Below are experts of layer 4 (counted from 0) of a mixture-of-experts language model. Rows are named router (the router's row for the expert), gate (a neuron's input weights, with its number), up (a neuron's input weights, with its number) and show model dimensions 0-127. Each number is 500 + 40 x the weight over its row's rms, rounded and kept within 0 to 999. Numbers have three digits each.
After each expert's rows: a language model's description of what the expert responds to. This comes from a sample of Wikipedia text that the model never trained on.

# expert 28
router:568497534515513484514481538467514488530509550526506551472377499526527494532509497477556546505498459516552513465502532556484513432486508488501498555504470460484460554502504509435499570504511487523461542488574448534497425536543371478504538514507477457512571504475499566494514486390524498507538527501507433496575564544503452460438550549454494538433494542503483485495496395498499572493439
gate0:560562491499524478496499477480429479502519536536467484453476642451438427490474574554503534536520525472439434515544537498519489470564563542508466479481467448465503547458439474533446446549576519485494472404550487436494497403540505489499525495483462496534469516515468465445461529450520495420480512621476462476547557505537492481497511566519519502510533476490494502487485503479479493488499
up0:458467510530549526578509545526496473517444522405529503528561431511547548516561462423499551498472550499550505411504452415470464550453534540519421447471478518470473481443520507511497539507537486492502562509467470587467515347485539485506521480502492479461544508493452468504459484502501506499560541519495556563491502546454558496522513476496472433530501457500562479427522513451497476493503
gate1:471471540411460517496552539481498476450479429507488527506549515500431535483499502513502507435487452473449531629536499419452583457453537431528485517533454505521513478427449493525540530554452447520518551459531533481527546447516487538512461539523522497478484476518469490524468558529540510553448589471548451532402442519481440570488486493493496508553478540450533541531489485508522520535444
up1:496545475527440493511455440487493473517505495468562520599496559505455522472469456498504452507520465521460520505522519598573507492566576508484523474508561501536440468496444510481493426527532460516468465486484471501401537451463484546518535464474516520437551516545489494475498431446476473519596419522477529423543502548494488412507481582524515468478489533524443481486550493451457449570519
gate2:501524595582540506384533482428513455508517472496459490471460453502512458491543482500545467577570513480475579463546494457573554548470477434515463532557460460489478504450524493506467485515485491518488467544492401440475478513507465498468439508504541484484474523468534497455541547474580484481605506543487484499542553506459423467477506552493504530480491548423547464453484543512558497515515
up2:480494549500478568505474584480526528501447518547449479466505497498483501441448578496509513506501449444490539537598557493461508510466428547576496537490516515424502463400510512588495458509424502530515466481506516504519454457525477491528495495526490539502495517488507589484555449485547533478481614499494565509515525541512488499514498499536550508438502489435534414442579484486452410513526
What it handles: Year digit endings. The final three digits of years after a leading "1" or "2", as in 2-022, 1-986, 186-3, in tables and prose.

# expert 39
router:516473508529461523482533519542458469570489546508425470482559475505553432533544443519543554478427522478505559570485491467543461501482559485519500486529500505476455460557477504519465613490426471509455486509551481450546549571468508474467515492496532594508546575468467496462447515489493472553485517474523533546465538517477500410495514531487400519506555461446513417506499459561495474425495
gate0:523526434477536478488536552531513463528502503496472421535481524527572513470499527593544524470463578540486536489517493531591440504513562414536543480521429423510512491516479548546497530451403516524482460509498537481541489544490458501488476510476440582503528461459503532470557565538451490548537528461562500562492535467527432531571509396513499522511507553474512487549521485549515461547485
up0:501534492525490493480497498468515456536459455496501501515551489488492498582515476479553456464509492560447427438554541450443403508502441513465492494544538503454502538499505462453595523514519602503503412453560462504468488458465421517573526547527472581474541527449512423545501437523509468433548508513483506471544471497512508467523435489585424467503482488490499547544428492534523524509491
gate1:543527507558506469456539493426506460536529502505471456566547488564429467489537481530507540464455498524493553497512555510472464484544579492517490513483484445452566474524470520449549540532435493466474485504518506515398588591479474495482457524482548563532433557497501513506513505523475508556520550497547530498566565501489487506460503635550494482569533449509440456497434510439457510514511
up1:520509505498493486473493467450444532512448552506563470474527400481461521580501508509549439518479436499501548498547505461415523474444510415444453470539502551477516509421527455421471563531429434516508549486481447495433453505459488554527480478447569445531482524496510514479444512516505507583526529550487485531521481416526505511475448559493522432507572515557453518490498499539473439532487
gate2:519537487619523530550538501512504530460549540546472499393578534468539553462479534489511524420500479590467492499521479508563503424454572510445477501479463523492587577598470517487522542521508518439485433534492502473498473547491521512482487503502520493443494526549496506593508456483485460445502582427514470521537489459490465545523520522457537533462489486474455476526499500554492422487518
up2:510492487470536508500590477479428462452545412547525488531516462487491566549483559434464566469488540491523470468483495496568527527484449507516486487495505465502539511523569502461484428535423486527585523529514503486480393486466446483503493483524466474459462522479450535448523547530487591553493473506453466476508513462503466570490518582527459518511473559505550482588491473403550444491552
What it handles: Word starts after punctuation. First piece of a word right after an opening parenthesis, quote, hyphen or heading marks, as in (its, ===Queen, non-families.

# expert 38
router:562504518487528513456482491469510518566507545526512507544464464558489494570560447493514495475398489502528488507514510572513526486481495542547481464467468508505476512574531539524498520503502459519425440520568446521489450556497477443503482503381426496515533594454464495486496492426546453511482471515617459486516555559450480405470520515488498479507583453437477479452500484539507553481506
gate0:480436465507519461466508499490482556427576496496499508472519457466446505512448457546402430466453543477481521496493456579470445471518524531524497505516502499464546463509501540437436491477500491493514486543524478487509478451532505489418564394461485569484544446510485445413496553530485532503506520580524546517401544496447510400488494518551515514516485463523516497492538554522493396516536
up0:517434509468492568485506457449508530523480510495540533456473529484439530490501569442489470477477520502443661509552571496506491497584516473530533453484537456463546505519484553512460497544495515561578511479556498422506533534541476540571437535467441476508527444444419498548504493522464470545544485458464547522517471526475489537528543599489562504470499503497498492520494544561476436488495
gate1:483462557448450560521492482492471479445444498460530462471492501513424564543499437560438517474596577464469527539563513562508461446481505485499506470501419532492508495565501409478524489493495480571504479480474509513538491517556545524470438507483459547473509572413471547460514534505442562516472487483535565463474443526521479504452440465542551519480463448561537565483520490527527556446497
up1:464494509534496476503526520477509536422538456541540526516492525521466457525488587492521415439514528544465485413523505552418472494531584462542501464539493443526557482514481486500458427491504423511530506504583527424449463495528542524481471512521533519575465477589507467556457487496572461532542489538497508412532531541513480493486469472483472537580456511471533471569523454571451498523546
gate2:480484487451533559566528450428558582530508544495422481518520480533515475493510539459465534480466491533544508485530490484432499499580523503513501519514435488480507494457474510450514530589531498499471596448484479540480490506465514431521452508501503530495595490488516539475441542479511546461423474443487607549469501575418482477529522517456437429533550488474472480483518467464544547497411
up2:530487561529504546540472514512509467453542436497426529444530495517500490464428468530526501524419520473506567458523472487506557512523542509565431470477403456506495489461503502515469502424509505492393468511558517493479433547490516563525550501497498529450441478489493550439529433447473510461486437497409600494479534462531548472535512560494543500508483534520565462492470504418573522519504
What it handles: Leading year digits. First digit 1 or 2 of a year, often after a dash, comma or in, as in 2009–2010, 15 December 2022, 1999.

# expert 20
router:585469524519530595425541495468483462500504546524477510475526560558490507510592467502535597502488546536513495548550491488568497521531525464594526495490498421527443454504504504443501537505447426487472564538532458487557441498542515452502584513434458521487499510473460603434496523444466462527505568513472484525491497466420470498437495490535466459499501519437492487525540506536522467518499
gate36:570576499460547531422442442545439413501501496517483461489502504506497548533512537488505537496477560457458478476538504479524407491526515535464508467493539557553430483520482485467387473481547497535494511560566550470478521449550531456452483531456534468468599446478457557445485493508487512447594474517484501537494555445441503459486504508504439533520508543519479538477580551508478508536524
up36:567523461487532504475514490513544483528509504474458492483517457500515540456523560482488458505477485482463567492481500485500523425481516505520530392565506530527457484498445560462510544532449465503513515605513504521512559521434509535532446571455504464392573516487455572481544459497469543530484490507495502445501472543544556443514517588496482501645504514496460494560550524463520464544446
gate37:531516519510520565504485498373489517533503549477550513384434562603510496488568441438465525525477499557530457572485402456504499520541532486499469517505484382556479465456531489483505495529451502513548561491504463483462477422508464509529546458485471457540489492469519521456489523513512552510542460569518524512541530481530495498450479505429510528440561539521471485472511540515538471549482
up37:502432499498530491530501491542446459515533531541544546427523616484518506488514561485518526441519515450493549504537466487503485507532481486493475542535465519582451449569444543518563500527448568510528508518582472490529382473478463542546549518464514509489504429472577491492471507512585501480481542593487489488484522403529487403557465514530546563527479507496531558494502493495498488533526
gate38:499470552563470470577573529478481478501513546468516540495568540593542497524515525569476477495497463559500539457479494520519485551467522476512486481521549458460489491498513502488493517498526481482477545521560466531493475501603501483551544432473511463463447599458485554472512463431511467489533518501461510453450527544427522466448481550458523511542403556468513503569588488507575450423449
up38:437520493560581495549468494499609472427492529527562505464534493548540436475507483462536506543455519435510516433528548540528560540543481499520526508501494478486420479502517557463455535407559557504476476476429554494523510477497475457492469490535452563597449516485483493526499502534513535522487479436501460569550483510565484541533551473428460486537508551536434509483474465438548502456519
What it handles: Consonant word fragments. Word-internal pieces like p, b, ip, ter, up inside longer words, such as decrepitude, manipulating, hybridizing, recuperating, Beschreibung.

# expert 50
router:545513542583469583526553542516519503442492623512544547493520568530551478493510491441540531517465573462465413472512561527519470461510517500492511446527511527495500507492436528547485522587520483475510514458510517463525384474552525497487506409424463533513476573478516513475528460498537432485466449498482487540517528543460483502525489498461412556472487464501490492434511512575498490465452
gate0:487562627512512478525508475588483544536485512492442541446531582501481534562441442460395462511502530453480504565525480466589494513453511462541454481479494461533493506542465452480509503539497502464542561504470470474485411516459464560499481556503488501473494513497466562495513559576547502511459426504512469563448486501515508444506413536524558503542525488470502488441508533581505512500518
up0:510544454481487508541507525504503506438479548480470463493567440413510474549480465413519447500456521578459484522490579532498441471567496488432512577519523522467579419515538492445484511442547510521492415567563508541544509473513451537492480490498588555484489484559518450507545524488532486511431592462546528506474553492558528549514529513476465440510546496458516477474562476494532481491486
gate1:414469482488513483539502490504516487491444473522508533529471466521476559526529496495530532426496493472508493445484480545523505503479572501476442460536468458511531443504456512511398507513474544528540497514491541475514364500565458538510452458549443529544494585549489525516584491494530514467519493505492497532522583532525460490473474514540439418573407495587486518433526542530444440445500
up1:604468460581504460561524530477528531457460526537521537522478573526493528501488452450504513487414467516492463563534532527595557580488513428518532499500548497534536466517512531546448447555519489519527508459465527558465462488531439523487571482542464520506509498517409544521504461530433440502515506516506598536484441538494445520481463472515531419488473510517533426478431476505496441516509
gate2:563596493553523596517492473489477517509528423500505498592533522487492500552532494519498531529468501481511446577542481478525454532442521616502486496546545522477543460575511526445502536480461477486516454455496529479445520473551508459550565466436503511543541549503507434437453542478539487498570414462497510463466513536419462547535541531485473496472475478496466473477551487552486499574550
up2:581539479533446488487543511506496491541525553509554604462521528469551558554545501444459551452451463556524483520438471459516470520517498506425414545551522508564407515449529476456493519468553503505530579524579418472494538463488476564536520460473491463483500504479455453461467580530541531515517488518529538534487427444506527525523438478489508499504541548514465502406525526502486537503490
What it handles: Plural noun endings. Plural suffixes on nouns, such as ers, s, ions, ians, ies, in words like officers, Runners-up, Workers, recommendations, Muslims.

# expert 13
router:533579547496554512520531454424437507506522506519554524466490522511521476459491503479539565473535494552476476431483542525516518460434505525559561552503445501530525518522448521561500610553470461519437477537562474484529491456472523428506519510463522501575549521485462540475503459499537452528535481517527481514468488504392495546531550485484473497580500447455515414545505409507536512421552
gate0:483602520501485480500487375437506568505496510583402464473535470426523506467543490497582507461464524474448557449513548518471479552501577505558489463466492540577558490561481544539489497503500486599469532538568528520477562496478480510494603530507485471495443505474434504437478475535548469507526476525471548479528479503505507560500552494486518559497555471465523494456511492486507511472465
up0:497520480490541426519511486435496610463485575550470511443476465510533470464475511453535458506426422469471478583496467481470493530470550436522475553489507582535526477572483442534459503465499429514531499505552455530453578515522494478514473556542567461501523477501502503538446529461496483429540496489454498574479561494437518503533398523518452489530507547534478489576475474463499529549461
gate1:509540507471521532519550472487435544463513467542585518427475509523502590419432450423554443460494529559512482524540515551533499469489520589504507458451444491457448504533514516493451551508502502496480524572563507463478471453522463473464505447460539455530458481500573519458516535487493441560511514513543469539550433491470506525430609463452459511438441482481511492454527508474526510460536
up1:483500487505548501463566483501541570559500497459481524443470585526571462529471546548474534523486507470437524538571542512519458532507544574521546462460495518475478469463510540499431496507500505533518612492474442474435494531546527509520567478568545543541521579497477437508474486436535473506444458538458512479529475470517496510494452551507512483516440620506554534523588456453545479476506
gate2:489490507450529510559439448501485482500538468510517518558440556475569490491470519503526516468505451462474486464528476439459572427632464434453494535509544523520508471492478572490466543500482535602451502521529487531506534462537533572492491464506455519578532526458462519478458489529448497497418535496599552428509526471528467536493496546495489453504489538500529427492577424482490511549517
up2:473503411413489518431512438560499515497511501505527466434535471520522563504504457515479514426537556443484484483392459560544462504460520533461482555545448484508470459474484503518436471522456516490580531528491483476483494489527475457491550479469475507511577497506475538457423576510478559488496507567493547519441480536463395538469495528504539498482530467479583538507499522487557574461424
What it handles: Romance-style word pieces. Word pieces like ro, io, uro, and accented á, ó in Spanish or Italian names such as Socorro, Castro, Truro.

# expert 51
router:471499532506451513490421552442519432525570498520403571479489511541546453528517489459547579475485557552521525492533454484523574484466438528460522521531537394506510455608546544474472487493497488529468549532527552493493504481496457538503524441478478490513522488457444543429476518506506480482533468489534464567545579519438495472489530533520447475555596523471509465508470476542466474513569
gate0:562538466497439490407496527538456477542495480512408537424506576534445434470556495413465621456474480506546429496492507482529466518495494507441545505460481444506513532584512573453525491516531516506479524492541581481490458463526531529484531513483505493550524493458531505442462576492531506453489448471497467535489503475532487472470509527493505424510535444494441464463462448522573429516527
up0:473509564448479492510535512532503537502493509558469554505477551508491524497562526459534578535455471496508482466548479460468485486536413540482479484502519496486478542497524582511516458530448456467502485489473480526541513584490461436438542468452575523486520513531522602569600587483485503517440510488442522467405503449528504492507515421584499565475442533508455550490548522481480493487577
gate1:524430543477412466498519493463524443527581497552403479505519514482550554470543442545487544494456461440506441484508536367473479447545517539540541505552556428533525514560496559414517514529454451486477471566528491510540483491505493535509511501493445536514518547502545474452515483476502502532593518553475539456465497544498478493512405480511510561523501487520474476495495481583485449513530
up1:477429555554580548469404453530567510485481579501507502448553423497464484502500483427503457552472502497446488524498444476506451507598476488549512501494468534572494462460466500455494508487473480511486505549456520558508527501517498517530510459459462433436535506513542442484428474482503494464488574528428586465531508482479488464436511615531459512497498502490491588508475559449500542505498
gate2:488545561456497494448491484405505572537504484520497515477510437460516533575490481487535516510538475524495485522520546497518473527483400518516480518521500466465472474561448431501537501521443498563446476495580485466499508477567538474469487453520442503469503537494498561519543563570466515534594493545494493549491528470502442551493560526379453581504514482488453491497547507487551415481591
up2:459494523536548510621471432498476423468505557502564517500471512491527492530480504542479514461489410464496558472463524593457487524448481476541542581460494535540529525419467497557544552487496535591528524536484544473546566559452533446460458490506441471500470531519481490537525533485546488463523470518460520426514504474540530436474423421500540488475458498478436524543484484461505451479495
What it handles: Pieces after initial consonants. Word bodies after an opening consonant cluster like w, st, b, sl, as in wickets, worn, storm, slaves, household.